{
  "num_hidden_layers": 9,
  "hidden_size": 128,
  "n_experts": 24,
  "experts_per_token": 1,
  "d_expert": 64,
  "d_shared_expert": 64,
  "hidden_act": "swiglu",
  "moe_layers": [1, 2, 3, 4, 5, 6, 7, 8],
  "router_score": "sigmoid",
  "normalize_top_k": false,
  "routed_scale": 2.0,
  "balance_loss": 0.00496,
  "balance_bias": false,
  "init_std_router": 0.0123,
  "lr_router": 0.000822,
  "num_attention_heads": 2,
  "num_key_value_heads": 2,
  "head_dim": 64,
  "vocab_size": 2048,
  "norm": "rmsnorm",
  "norm_place": "pre",
  "norm_eps": 1e-06,
  "positions": "learned",
  "qk_norm": false,
  "attn_scale": 0.125,
  "tie_word_embeddings": false,
  "parallel_block": false,
  "init": "normal",
  "init_std_qkv": 0.054,
  "init_std_o": 0.0,
  "init_std_up": 0.054,
  "init_std_down": 0.0,
  "optimizer": "adamw",
  "learning_rate": 0.0019,
  "beta1": 0.95,
  "beta2": 0.95,
  "weight_decay": 0.087,
  "lr_head": 0.00853,
  "warmup_steps": 247,
  "schedule": "wsd",
  "decay_fraction": 0.866,
  "decay_shape": "linear",
  "final_lr_fraction": 0.0,
  "batch_tokens": [32768, 65536, 98304],
  "max_seq_len": 512,
  "doc_mask": true,
  "train_tokens": 542400000,
  "max_steps": 8699,
  "dataset": "wikipedia_en"
}
Below are experts of layer 6 (counted from 0) of a mixture-of-experts language model. Rows are named router (the router's row for the expert), gate (a neuron's input weights, with its number), up (a neuron's input weights, with its number), down (a neuron's output weights, with its number) and show model dimensions 0-127. Each number is 500 + 50 x the weight over its row's rms, rounded and kept within 0 to 999. Numbers have three digits each.
Before each expert's rows: a language model's description of what the expert responds to; "comes before" lists some tokens at least twice as common just after its tokens as in all text. This comes from a sample of Wikipedia text that the model never trained on. Tokens count by the router's weight.

# expert 1
Capital letters inside acronyms and codes (PPA, SERT, KEGG) and the apostrophe of possessives after organization or country names (Army's, NBC's).
comes before: "s", "S", "A", "N", "C", ")"
router:464625501428399600557419522522555423589491490600512489504562526488482501456543527478419551545510560401439506546486485424532487466452451532461413482501522582411547557455432567463502562498584523466505485438442480489594427545489522494483533429436467577478451480504547465428461496450535482478440499473483390505500496471525522532507487386512457451494438464387442499557456520496528487496563
gate2:587542553534438594499538533499553540508468530549464474458533458494462416475501482452540490458436419493481489496457578452514525443538495487571559432591443577399461441521431569451535603483495421563454425563487519508456497486576556478514501514581574465402545463506551560519487522506529485531460412598439597547374470471436540511515529486509538520514546417428436471537440555456487487486549
up2:440519506501491469535450541654536508419580519542523515513510516588461507537390432528560567433520498519495506483473523507520499505490508416514500537362514461580572505480493552433500462466530388485450477449453463505448520441423417520497489461494509506475485485510474407434510453518532401576518554535490466550493507565630428446527464492418457441511547443437507567565505486495518474542354
down2:591461538492520519465517585519454544468563604488451507558512532445441480423554501410528499516573492442487475523495493560530393493465446490469478508472404529509456500466511453487448551499594462484563519478517516530515566491506535471508540582512547630514513437493393481527509424530536505545480577474541544474420566439621432463602485422503478534549466593459451433479440531383439502576454
gate3:486505533543565438498457498566483532517605515381535556510519435462480503485388538499460497483534572448446508570567531403496504496471542385535572589461540588471456510586486490505511512498622485548521504497524496440528562517520509496388548490459516482438520568437500473438442490488601488559521471520593463563588531559421457490523467550473359447475505525513413546520518472546452548546518
up3:455502475526472433458505457476560528489475495584491509482525404461543440436571614449526546473503476525571486502510468493487504500503467607505543497382457483472526516535461525452413466472557493515418564559532479435525436425576522505562478381502398556478471422424494501455410473399516563597527397487558465478521518496539538504488454584582526453508461483388502560478466452421568492524465
down3:535462504551513477523527427479473545522483487559443558438516466473561503539465485447394466468494496526433445510498573487522467495536582450475573577547505446477510561409445540582478473505494602521454445501492544444498498617554438425486563475459535527522477618540454538440470484498486445384563552514485547420554527580484410625426485409464554511453440416552485504422436461469508500544489
gate4:497561537505534540560448463554459446592666425490547505479535470481448481473524545534613481600506501573568549541501401483531528526532506599513495493515528508528481478469392535525451534464470583497507488461431527547543421555451525621379529488410436519546511533456554623454463517592485498500567479498458509483491462472485545513457432518481441501520482476426412467496468516442440481527548
up4:442559505523453455526545402479562518511504496442438479450558554553531494549546564523454604497501437546568559527555402454486576497608433475521517485527459471455494470462523559486413546532475573492510613562564398454504523519555531453489446523565576476468586473580475522566467538444427436529491397576485562534437491538508463525491554562492466455431471604542494447537488491446501468590466
down4:485541502522485433540563561546507523494416527473418418496451486507530559525541537501557470515525446456530576494471489433465532566448498494551537449524523459575540445522486552469508464464545619494515599363385550564527429507442482458473621487522456548437436510524444413488427583506532445449524536522520502518478394512522501666515473443418550465542450418494495545505483555500486500489471
gate5:416497412520494527527546460515578387497556513493432427462485523368536445464441628508460502521467606408512559414560512493551547533539457458472575510506510489522492482536571520586462476474552571555586450481466437515448504515483539484460503497541548504501450538517385566453490521510575466499572484504521488465531546484510510584508469492479470477496577513500554631510534544514576350490459
up5:445517507477540539637483535493495553522484423492567466495488511474446538422514529530513607460526472420436472523557531496511535532466554379490466498480465513588461445489480606400582550526457439461541557468507550503471560509504501480513498620467507481524453536448445479554458434535536488368523491431450513464544500586567534510590482416478581449521479476497497470581434448461583451427416
down5:428476478429551421550518533483462509513552489540454500565463568537562534394475574582471608584498500496517557430496501545465500444542495565523485497495463526524401392622505465561602411543446511565512493525505554514460393371489517498522600425469506515484503478493520520527479519526500521584470486439453496564539529522522537503553530533517471520464530604464551509471396623483481463445482
gate6:477496459481488490494428538439526530559487484481511464551472494500423568534429610543566417615454483457421484517512476523525510623403497534489557499624557547413497537497593471476534463582561549537529461435515515445480438561500432530503529543442508477562521435488409421428612499491484498436478411458485490547503470512530482521459591488408385480488522429519486543427558468488499529489506
up6:594505596488541512400550434512506513498464536536564462440489509409495555507515497424473543565403575611494421520461473424463590428490591455458519456519464526443535502500512527477468464580501505541524505523475518571524482458442564450544577539440572460524533529495539421532599471394550441510495446452470539546390468494516543399485547494461477526556486524484517603556493483409416488518456
down6:527567598517491410555527493415487420418413532380480499482552521526444471483482514434539535546528562520518515453510430404446593479389406509508473495511431493557438490470459534525571446419404485493512488493437545504578545508637490525514457503542545471497460558475562527551511580506525513583519508469435552420471510524513460387477474500529480499553505513443444578565420462461447498498460
gate7:469582503530482577475508526588558426417375571495553497522498587428515532478459437438580499586490564452464509469492458401524460527486515529523370435568421556441547500398476634498529445496546503467494488514494492549524466522507520425460477527529500539461595448524552487466463477493558484517432544574491472468513418529490599544520483534490393544561560477514427419516523541440467479493471
up7:481487524542525479518522520522384407527477518519571490518590447515440574484562422581498465555533408439481457435525560445488500395456441391545526477564483469520571572548447535527501562482418483585491524537467556588543491537549520492541510455512594433415468572496434482450442559530469564516588461451499576468565478568526465572455444512552443510417487498486498449458483483488520576475584
down7:482505530513531518577506382532474388557489532605505464444489566600580463492504558558487438545422482505453450466501512440548469522544488522542477546548537513403593474500470538478565552538567522523482509410475510588447522542593477377510524573584504476513508461573509533405530429468550498534489519443561436540516609545490461505366484445505490531488530466517562544551514494502459463550420
gate8:520452454479634472564506502526490463471512501557588536513480483465514589554445465463422502520551521436554487491438413512391525522512438542476428490498576529549497531505486476508478525593484490525499504557652486504496514504469544595396504533448496513515487469629601588517518542520604462534471496574509573517474482549553528511458491533562470567554414522540415574571456543536414507527554
up8:524503511475564461451472503533452601585422465409433613430572508481538478507579528494519430483486550521539452573536542515491427642567496454516532506431440473412550449469496500427500507483502503466555512507450493518469538386503448488415452577581373521509514466478453505531605509420490419478461435442527527494462590525554512526571458503441538430490525464547547474573519515445498533525466
down8:572557569602549556464535426469465459524599469562538460398484483454513487588476441638640573531536460471514460536518545448491450498481468522558448570458519557379578432470502489508450571481466473563436487531505506494467478494486518504521433552546459492507599538425573533562480521509464546509517504481511397481508532513490531412497496528508391622508473487408494505493518523459566486511528
gate9:534508459467538535580451516494573473475547560563556500561493472498391477580479462517517524521504552457500565335505445459473557473466480591481431436531454478451432530445561469535408508615527477587487550647579420495441409568475559479513582509536412526489465524511538511572452504498507538538534422450495504486495512506571490564384485520506524556531541483466541560498460542505488453534486
up9:417576575478569502483447548476575455636543460557525546454502483582527476458495399484522485478473439405510520516495448553516523486453476569504496430479493407570557415550513487524519486473519431551488524502564432522517440459396557484476564401521512534373423508540568548424499479496591519539483466418554435508468398570493517531462467524492513481530544425457545478446528528490524430448576
down9:525467451604503474439566456472510532466459528530484562571521431553465472524478533483512472515451499364465501456553495545561479470451511565545467426501499478452582461564455463485545509412447473542502594616532503479528402553497494497494552473510520556515511393649477543498520586553561487506493485494537453493470519502485450486489531546482491525530468466575598556487581494636580599488394

# expert 18
Word pieces right after prefixes re-, dis-, un-, or word-initial f, e.g. re-or-ganised, acc-or-ding, un-i-que, f-ound.
comes before: "ed", "ated", "ing", "ant", "ted", "ation"
router:477445478405487502496573518408490515564525513458487459500516619483539448489510614428478567522465653417457573456534445399435535523519516472552458531597529543441511468448528495449536554551550431539457471419554431540439493461462480577518595612464481521456454505533447508460589457555484510517439541448449492486456487495488477554549465499482515416561545479427493472508505510517425542445572
gate1:514479428472464449536468518436435454503583452525546524676420459539498404497524525442493548416547447567463581568465488489517438507564508558486493472532517511526502458507465403527532475616588537556496490479573500559484545563427475510579406426475472521489537416516525467441486507456559575483474526500426425522519547432481573478515582476437515538571470537446528547443455499452430513484571
up1:477465423435506530519479477523529560568532502445430546493477508553496462526573553403460459491520544460495521495518557478445419448518485549538461551606536449544489436561527421400463556503531520496528475441465473532460596484451469442500557525366529510562447481557564533533375455564413504474467502526514510512634528548521532482556627537424522550571535492503532469525501630461487528532447
down1:463454486502533487417535602517479488496467535451498493464591545482568502490599500528510538563548495497528480538604447526509472554446460334449575440529531527524508468531479461494526572466497464421470495605545499517552576521439515506575513456618449548472575472447506550502609579621546527389530507416481456458520533451522478508483467508545505493528566561519529407475594544499565499477503
gate2:444476533515505496457558500498492441533495431507407573448526592503545450492449534481480531509509590488551446512458468483475561572461581531565407471519448474419410533459462436492545523538449549596406451432511501471389473460452487525444503541495467592596424515432361559433518435483485447499508575573500458436487458426578468559473565456560539524516473522511570464529483475503509569520555
up2:570472457566574516501455409463440485562478474493503542382477513531445537564535472522388568594487557519481451494548485438410482460533492446465335511484487460494509503396422435361501453466580443506495499445496480472480522477510518564468524488480502507550385553484439534531494523570462466509474577492450460496451519498544489448590467435565435559493569454539546468479512499582572454492468
down2:442400492506525468613565414425455513529550452509489519406502548500589469485446490527526440500558522577458485477578490557545528483523550563475515527494559501530472559540420471439412552479455418513487408539502499630552513514489472471535474416479516583552528376489560540578496561415539582526550501542479443463495592370531501523504480524474530520471509602480459479510535425546552508514491
gate3:505485556527557496473442463523480442602535504468581569545584436502497460472485494456372433514633498547451499541532491460501524536577501464486596533470479558462506530469477470431571522529529530470462552446630454470436510566493415483456473481456507585453503424441499426473491409518503511571460523506527544497479489485468439470428534473477472554481590484536402390516579502574470483538622
up3:491549578467457465460534533556453513583518464449526519499542631609412566695506496557547515496525507549437412471462408515607509487496503448454520514422498521493562527464479472501559541486549389421489540523471532520510452491437438513560419523508447507560421530400481511534518458465496532454522525465529491477516457563557571496541481457489535486466565533507528463584475381467500493527550
down3:598372487497462502507420474439499474478580562392516538533508517523455499533491512522469488511485612563521508481516498402451548581466502487487510518458559488562555494586559525511560472596419495396512458494559453485551461411510483538492471520592494517522520478483499465471466476654551511476498563522510414563481451549556520495573474507474475486433524554494627492476539484621517515585596
gate4:529514412508401552476467455491453464477517565529590518524473518453507467460573531421357477510464492544521499547507497496487544519450575512493457490429592508551476445530454397487490558554545585473490435450455469567508400583492422469442543552530484539454513444442446535460595533544491484605458543513513580502517476548506461531530483544449397448473515429516435564446423576568501541402468
up4:601587536589568433451488472468578584489536451493503566504471470598525490573500438472473514494577571446483480592551515487444422417439546482488414516473458512529484517519532506531493519466478469397499513506513498504491576468472501431541504486432511447532444614508555514568464527473430606445458497567505502533560583485457429513541496501475360522578519519461469451520456496498601391486424
down4:523515517433502467448489537424552497588479431486537424549487527524441540532418493610529535471565491539544481437539474523505409441499514564513549582514512483463466554465622586454540496467533451537473488382519478468499474580530490472491400534434501497549538445523467436517444521514488427482591555506468598522411448494454607480595482508531385480477456444550463509539538553403441460447534
gate5:496521551500524528511532485498364542485500515456411572472463509483580363475505528513505466499508500498532466441497465415402520594526573437492485431615599461428483457490459485466472515476577428493495407574516441475457497513523491530589519520494490517518569554458554485452489488366486458530448497375429518481493492500541538544489544469580495437468551504439592510628467520516458460458556
up5:469501571523497523536511541511570481448524451484407486620451507504545521511568461560517515462504483518532530485447463479494500567541482490519511439505563438424558503546579583548502478466483549491493363426457472518494352525513574503482406522486459510559655483550561554502466448530513415476520489531432519509550552560506534465495474505532388467524534576536513404514476604593564493549422
down5:508473402580442506489459472403445573501456516466466487440493461582536470583450505547497521475497504482455531445450426583520425512479465508540486554464565444536479616441461549478449547527531485542399505519538511515547506487537535525371404565533504525470490561561445444369492570459450544483472551530453479460505533576512466430547349469483470497494472516488555517628534508446512546460442
gate6:439494439497523575482560483474483526512473481595410501463407583491523530456410491493526517487490554501499551506576474540525476382546348395539444436553548441501500458448494526519592583489537569481493498498430569453516452414495481618547525541553453417469478511447585530558624481529489483479436470445535437527503495462485477516462423486474441458451433499526480542451471457407471546511500
up6:552534459502480430528443498508530451491435402492501479503453466462511471488494375469549517519512509527556540538433479508536408449488572509528566508381526555448495491549389557522520515469542434407481474475520588548531458493413532348462451487472412479460554476447528459403413510527525476479497590474587379420504589465508529490573524513560486489476478449554464516443502565501538501544428
down6:439463418434463496549511503526529571552478537451531522547545621467508509475398549459476611550572508429401464492536569500469534605509453549476473466430530452530522560505497510547474527498443474447418453446450525541504468524515506535505497503595507474595533480591494561465538516523530517542507447556425582499464488575486493476448364551500411438478501477426527525656529500557495538498427
gate7:536393463401527546454581591513437404464422456437500454457600549573467563522454473457471548440524525458370542501553486398502538464479496404497498547567509519494541514506441446472559515462509467549472521458583469549476518459514483585563552617522496570496364502561493475519529523539502533506503500540510409476481458501394516538553436454519570535476523511466558467521478564482449564543493
up7:495469427452473416475420460422445559559546524529491508571486493559450445510531493450401547544517456548572455460523466468496451526503564423572515481468439482514435567527455431494410475503578440538455465426596453605465437452492577515516588501490562578582450470532484499542403569447578478525471527548523493426478443491461466533451405538543489503497434430473503521511493581544559510398536
down7:552499546529490526580558516542400569530557473537487473596503432468556477498437510502503484640449488420517437466415537520489506548539547535461451539435565546537527475491516562469481522511504501499563496556458593443495536509520449473529386586578501478518453488526426466559463441440587572367588552514487537470499602468557432491453469500506506490446529520414430506531518454528512561568605
gate8:433490451417476552439504459513560463422511435474528539497437494536535419469488550519479483538425542422499499597450392537554480521375511500494488523497583495519468504512509482494535502428502496446577440460456492517474424480462391469475392506564456548430470537542530518520519475559578450480557490440512515426536519559497423609563533498500458393488550479437505567537517435487578401408416
up8:466563528506493536519414432483498475513513555449571518512543481400547534417500445579519583430474470480612510513522513486536539537444562480502526499526473516433489442531483487487557491454461422496432559417548604521552555524470599443495615519519554491508507625504399564486459594545535528454452526534433471507491498431593496518536434515530518591636505484580439473510551508466539481434483
down8:463510620475521587495476501579572536572505547457479473404493456379477570511447482462506488364525504528528548437466559493471516487538511479476429413402547468451464481462464506497547582443415462598500452494470418566453593479522535515562520560557491457553531558459482443404485577457515466484462418451551426464501402473549525455573488540539518464541499503505426474476504448541549482546542

# expert 17
Digit groups in ISBNs, years, scores, match minutes and table statistics, such as 978-3-49, (1940), 58'.
comes before: " |", ".", "–", "′", ")", ","
router:490495530431504551547446512467477362539539402466424486487579566507484465421502495411403486499515479501577563416482495425544530536472569523466461388493512524426588588464549521427492598537572508561510475493474477479506450499407480558484498499419453530407500455463454550443524523442467478556524483483465516465443514462527509512471547389457396523526500525450479484512382497605512519444542
gate2:486508487505436451523537456541478441541556512429497575507454467481565558538596510487494489449463483461527531464503497440504514532592538494457492421472483513484566515505485523507451589519540523590450440499608439445562418498449475479487455515513542515485597442393521510451592524518577482598589431546471433476472573529576481545490508544574459439494563504445469409540344452525474395453539
up2:578518530533463513376398486596468473554497407536469491423483515479403521543558475533538491503461536462426433478550476498477513449457511569541478409469515505489479569521465614449430471481565368488426481428465520512502547551436514510536519589532556494558516511486572581605539444569444458515522521542519541561596420560517478506441512532565512438552475524558437510520466589516448472464489
down2:385475414533500513471453542520463570502497455422507474519505494442506531517562450469449405586544434477450457519499457610490492541485479552444518515514499489380483457450517493426562482518559542508460463427411608539486535475596485418363488526524416447550594488486439554538527478517416466521510463450487510513459483507527533530538438451533408446541456494456495438543564613452552500445443
gate3:506585488509543486530531500488519429531503475529504454428492576623401428461524501385518516463446497527483499454434555536484551534473454434481491458569524464499564434341520549496582454493488515480512457464533442445378495535588572455517500510566501518479466484481433552477441470434440496508469583503446504423496493455483411530546400471464555367496504446428488487457606466522490488458457
up3:415485525460555547552515556437520477466520533507485465493535468427574535409412552495486509548508475577587471438472593553494445568421466539542498498557602561458490529450526415538488558436485528436544468596491483559621481473561432491421504428512440572558532528531489488579543443458514547483516476472478451439566456519365482504502494528490448470345458480506523557492514525490539580480480
down3:502503490436431516451518487601478417482510456545499493513461541483521338498500455494612449508384452524560471524530478558440482467471372458469503442468530499491582487473498463497538457412542424494485458531519430474581461446566506444484474518549534484530453395593514506581533420386502470452542469453428469528399500459456500596513537509584504568484466450513527525486438504433483571492531
gate4:446541457471433463484486500439463590510493469485432555474499578540525498443589543500511452583427512453511485500488487505457542498452507628541487557480499493571496467518476517456586422485585513512427508507420486480594482447560577427451475577507497517591603530549503564573507539522434475483514497463497452526542543513543407496566537481606547430481444667540577512484503554482529412443535
up4:515548421564422490578472485568512534458494541547575482516513540503458480485562535541551476440510556540571452467556507500473410500557547414493496500523435498424529601453471505474452546477502461517530571480524464453541596550495443587484466492487532417554413501429419458522533616524456477576477440515456430554417513443513475437550482452656473555463481499427501425549459593546453458456508
down4:424564480443538547529464633510552487478455542502475583448483498367508541508417605553606526491534507564434444496558388526574471474443479521503542519521545544455522502585498488592512443522585520509527483498549521525423534485529500475486543504451524411493407468458521525518436545595458493481478434468533429495506528475546531380498519481614463554543446494545474389507486578523452540504511
gate5:533456487465466559567514475508543504479580562535501630616519465501526397496456532518473597580492509453550488427502475480498475512479547472490453421553486509504606563501514466514405465540539434439564600504393513559627450440449500580500507489461507543570449576489469483551577541454500509543494526480541458415486500484463525543543422530494588524547520595516546543595557525469423491534474
up5:479487524456523567448574567469514480530468423469403512521560516406487487497588513522507538524532543514531492649519567566508593498444402489553423481475536512518433530531515441432559516491529415560531533436467459567464528490517548525507500565479545572580481444560515557530494504439563371490397408503504593466522546482502486481520540509509428530385520505544528414535480600458555521465470
down5:454475546479552436545479552370549516485414520422494399465573498472448474442555595486531491474530507508568431522549503506577549456566562569596530512438555533586558445511446568527546525636477547419494570485535417484433507464577478491451435487483498455547568478481455496467420481505502481540475533501512522483496509519486506565425455456520468564547437561448528426604479473574504519595516
gate6:542448424436475496470475453484481518524485510458526473410495432607491452489550493332571503504503438454527548514535521555523447530565447503509531530603491468469475454487516538413554556506530484523513462410504529462527517538525439533483537514568550490486536509568521470482537536470426394470475583461442606586449427417475502504499498475521578368459602473442592472467491492479539603552554
up6:584542475498510497498402449541484555543578422513545532554550412514466449504555454544547513400561494556569558468553542527438476481570450518414552509512519377532544494529461498584480557486494496526506415537448486471464531514540384506555559533535437500536457484516511472480436492516470562543446512504451437540489534458577416429546543509500650473568485484487569528523540381502442533453393
down6:496512440495550549540477501526561485535601470549491554472516506620404582406472512571458496509594537519553585428447479467558496508553530618561430465574489478512459521440571453501519559511491468577488418598435581505469507449498514495481447521509435457551456457480425490484522459482477531498515530557414428633503485507566498468394514454554497455467473472469493566493542399477511598534501
gate7:460485561476550396397577489513491475559552548538452432472535520473458547514446556484515543462463526504535502547521541438526490498524416446412522454478572451501484540434506562470507556557556557521489496485579534501557439422527495389491485453510473614504470604556554394521394482542533476478569561512456424605490571491496584459587524421501505484453415542448442487488493449544525590477478
up7:503432449436430529485516474550459509435511433546486605487483464449545489510482432488510498603543505469466526406445492546486448507547548576504586564432389526441522463499508484502450477473402496434606435544440554568482469498487460553469483595488391528486566397545623487614581527515557531518445490408542521496542467566574520498488513497526570506594488551544538509488516554505512465518476
down7:594461495535434504415449494475536499481547492501477571483517516590558446472489519469601486517500541405485486512473531443522527483463391556410482520594440521462563481401638541554463488491433475503528555507468512571606483439488506486554513494402521533566533541622522554471418548569474486558466510585495488451453478496597476455511456487451529534539519514602501486548492507630513536444466
gate8:518541522530509565465466527542644507518520460530427504459551501498497421452444476502458494529478657535457381545464600448425515485427433518496433522467463601424551495462518553481437476476573548440479531519488477437480556465513508486497499490503582443546536423518616507496430517534471452480521482491509551543508538477444506438636535465467447574427541509441477467433493540464385467545543
up8:528491422459444453409580472462462467453489534489488521527473519559547588476493520544418504389507539407477437527436488473526522474490507553466562568457494455516486545523453453393619495518468558467528507489440483521566532521527549392539602456563474577480534538486510463361536498520512436432481560454456500451486543509509533544510491503465473505423512463586492398584495569467498464648441
down8:545527499567411455557509512516418416521478500439462506565523598431550591495474631471554496534472549510490505492464479497507535482523481544476456516601443449504521474548625506577551468409478490552520511414521550519425463518496504431470531404484562468465449538478445540568496507455500445589530480608559576498448518482413412500476605426512508461589528479518465490459457515548500461458401
gate9:506468486538514504481491537532569513591533516534490497505524424529441437512558488496504466524501627516532476473589380482440494474418491479481561526538479491500486339488453571487492529423531515494528551542536458472534534523511480596480490539453482456522524496469468548488470575550431578482610469532453575582596420463515490458433493411520450410513518473514484525605541449582478511382616
up9:499559529494496525535516407496542498552543537557449628412479496533518427557461559455503490426387468525489427490529460493468517610509498432532535429513570489454465500527515522392522447505457473615489520497449505479458485493492455470555558625453515507434552470492514526511506479492516484463529454507482539622401575533470390469490515582459467379542584453511578414483502550511543449518557
down9:453552496553494522478469536488487527534492542509567462505517524525487457495473449424440481515476429559417552488471590402547468542518476452538546493519481525333513527427501439485529567534525522490577450538422522421397528459524466452451455515444524473483558356409520482451582525449377497526449455422551546556555493548511567429552496417499490450538565447532495545557487542557474433462561

# expert 3
First syllable piece of a word split into tokens, often capitalized names or nouns after the or of: po(dium), Ba(seball), Po(int), re(tirement).
comes before: "s", "st", "li", "d", "ver", "und"
router:466558472390553577547507542514532402535490464496519548539547481545444517540459489520462520523519465433538483501444421429412547549538565537486491454501559478516527522410469469513485546508555562557497464551537439485598442525437522472472661514529436529436472544359565446490525507518511464477576472526459505519420517474451498652461574434472482543613475486442553553501500506573540505496547
gate27:500428592416402445625491546516458584485493524525529497453532484455403403482515545467495545490487503420567591387501452459535461539513578489486513485477466531378468427489496456461496452619538445566493627525419549498501521505502536495497580576505528521464483559463397505516537466517488467585466531509500537488541509511485458551545514534543506525510540530523493591523424439582482399544528
up27:527399490533545473534546524475441549527547427465532542392475395496500532438524536479404502561493476505466471571625502539459407527517443559517547487579473483528430503486550541528588452457496513372448416521503502598573510454412458576460393590527497486459394497508515506462559495537522515447502487447492514511401536492465474481524493531508495535502405578544468446490520505541493625519503
down27:462488458502514599498538516489472513524459454506460589453497528451549499453495572546535582519536544501521532440587441487421525494580435449575581476562494463393525532448546531466545564526418573479458460513567508518474516503506467528532514442397565547537578545418526555642510509544441446524502436516532549571433475510554578586471406533448396573402489526546533503556528473471545481506503
gate28:499573506453498465440567544512473500610586404476456482499537577444649535540477491522489459448429492512501476565573558546427557555593515528568499490481513502510543553455505458503543451505528541482582562416507508537536489413524538449537586452501472487487560634504424500643473474471462514467501431509417496442494401513479456484493442506539511521510510464487495489463568429528569563457598
up28:506533367505494536462538485540580557484501463447467544459579546536580470548497461518487510463455461468455508522459494482401579464549476486504515566488511577515510559455509587466483497463480470454503479438518524535576532388589511497469522509595542460536504534614575509536566366542433474493456425478432443422416540522428506508438453508525483528529525560628447488438480405561435532527456
down28:535532502481526409560512559425495410471577504553527467494448487536565517566375483551427507600516505508538523621415490560472475511485599486468510500521526542509494494447503501448597539473562560486601426521479511539489428449525436434435517482529522485439525424479473577531513440534482553588469314507488478547503463544470524462489473515508451529529501582530643481488447522489493532474470
gate29:500515523470478519523538542466528432585504527548574526538441495590430449575458477478482655453499461521505505524478387502490473561592456455573398426433435479546489472428510536549539563598477477483525535460477458455526449436463498533528464529474449497467445462483455589498491531466469432557501499564392481545431511441620578542467482477485578474498518640476539485467514492438538540482566
up29:464461520492564513510622520618471509527449562551529495468498481513468453590547466571519450478516487464482500456483529459554508553518382514580500498461478524471477497508374461494501507555523422533569525560537471444460538574467492459552553471501457522450410491583545576483508494621505594533566503501555580544532488550438539556535514470455489601423436442599450556557407458592453475502514
down29:409491457499522464543573562492451509499546445496533526515500569518524426583527495513456579476452495468513475452452546479534495449415498436554450392505418513476494505448537441452562453486486470514446484374561525543535402554536526552491528446475555568557555507575496465423469547496472448596479437503456593534514468464584430461610556460507539463572527544563553460534634604507532500480525
gate30:432525407431562514499473541474572513480422389490510516426448496398431586513575558474522540460521491515412565597567542450531461508504401449497492491453540463536504523503504406537492514474537538631395503531496459482584517479567478537458477513530531497462570512465601452465532466475422477510521483607561453399556614483465542503404505521455469485516468526551450473500473490427500533488543
up30:558486448490596430450568527572567520516403399383438430521549490495460466509510440485460517439466513510520496492469507474534551611463572465472409521532449538525572562573421534511460524453502527404512456503396509512460512445401516559456486509462406509456476476560532525609579563530508439495473522531560479564542532450485497468501526515507529565523526478538413567567482555513469523514365
down30:530493633610497505520438496502472589471462563479467543469532578499472592556557488503418459567522422535499506523575471505489503458448562491517481547464575509508504569510469481462507494609475502454498576455547528498523502629472562509555500375583483451583470390581507514527469480541489528496493561543391504451511582497531501544535551444573504455489594478542491561551468583506514451487596
gate31:479496379422485460481480495433484417578389432455496563428560507523505473489512463432478532456511551471480475458530499372451534493515499516467532395486436430538543531481477483558600528489502545531396489518465395533547457548539478536538451450509334498504538479522505456492577537444517428571524473550526513424540444438446471404460503537435529516527510560465493534396466537484560472501433
up31:465411535527626469449520504573548516571558541463492565529506440584558475484524542571517463585536546491482497491579589480517514532431474502488458570584489569517458408526475530551437467432506629481490559589589549486584487492452486443474507468542519501523402465446454491422533583594432487489417445498526498500530532472500500516566532493465597447523525570498524543514430441418464435496452
down31:549527529606505503550464527440532505443529498449546460469393608512501491527495468584439438576498465517558480568528486384555474479447469526463448525399476553512452601456487501338411533432484547533431551473527447494512580422412522546476533479440545564514459476531446482472530471492556531527498525512416567504403422496518556561546496464501461456431513504583493471430459448456524473547507
gate32:453513572444437469524452516456482464480501529550529523501472527467536335463494561556471532539518540460521527528463419423571421588410428577507486528537504536535514476565483555563464475508488477567513543612599500496481507455528522574473456482526431470461500463451464486520414558531574546528460512432462523498441536517505564551420465362408478485560530468521579570545433434496434465574445
up32:523584439587512484505596483626471481391485519496510535466496560471469485506506496586493535470471554462625452505501558517436510440495542416528544459518478572484518553521469435411436502510504497417533503441445475473468573530470438573439515479382512607511520456621455450480501522528551517573519554504527487404464475447435526485529522550477550498468585559518413505560605458490475421492465
down32:391459529437459407500527507501526467395540525468454474503483494516499519529467481546607491466523480450454447618437452404539488504533524583594465549448385515612427425465474509552469474529488510526485552476486410545488552423422479536523482536584569535449486479496482512541486529528479448518538554502481520440566506497528424600500539580540506481509429463539375582583435521418514509508527
gate33:475493516383510541591567557439475498547461496464472429500499547547614572490482498503452542572594502449421517483522585509402473551502531501419500540538459472526519589574444538478510478439561542402578592586449539532557470494518459501457486468543506492498589527450576482502426502535545502545603412511432505494433547490386514502529401478510463485547589490475513502448579525531550506452490
up33:556401467451477625535527504634543493491351495587479509491529585624591472515516511431370490542551457540514588506480518522455516495438463552505468502478416464479480502568605553502530487473537514466477473477586467548518463492527531494503471550517497448499536483423429459510563502408561477542493446517456514546457483481510560539549429505536573474474566452494485444482581609523524521484449
down33:517566454495548497420523509524548494451416497437607594558517468611463525511531464436517484516509446395491460477565539650496538478453526484456589533458591443386515515598457456513572520515534473523588484511403514541466540391486458571402503526470556508506494525488498443542535520533478485483544472554483485497562471447456527497565562524536495512438462509436510413522484490572591525447424
gate34:451341364507462499556419509534572562477476489423420553460535563487554520545522567499488421494627545507487486487527548476484485546489461476489424494494414493564485489494471460604474444489608527554461491524533484591482526510423557440521518534394530551465480516473431532505522529531505545571546527465504478614441475430501501493424550517404470503540453459520511492514485457583506565411549
up34:438457496482545596496498490575547549492446455449604589498554441611438552567577394530515546485577465487511595503543518452428497501527525517470423444535548482518572512473525464530514482425505466548483494593571509538463512481451451443532491478479552565563518495509598396393510550466517544571457563458479458458475458455443428479509501488462630508539496467434484488507521595441407524480508
down34:449511494518509541531550457605493439503452461511481500414505423417519594526556440426482437504386480493518561515594460482511500413571462489555523528520499512493497544460503445577475458421451517551475524460565527545539492497433488481470514442481544516465500452485559504461562482450413470457435596559488490409480508463496508432476508540346488560437556550488482566420534318459471483463508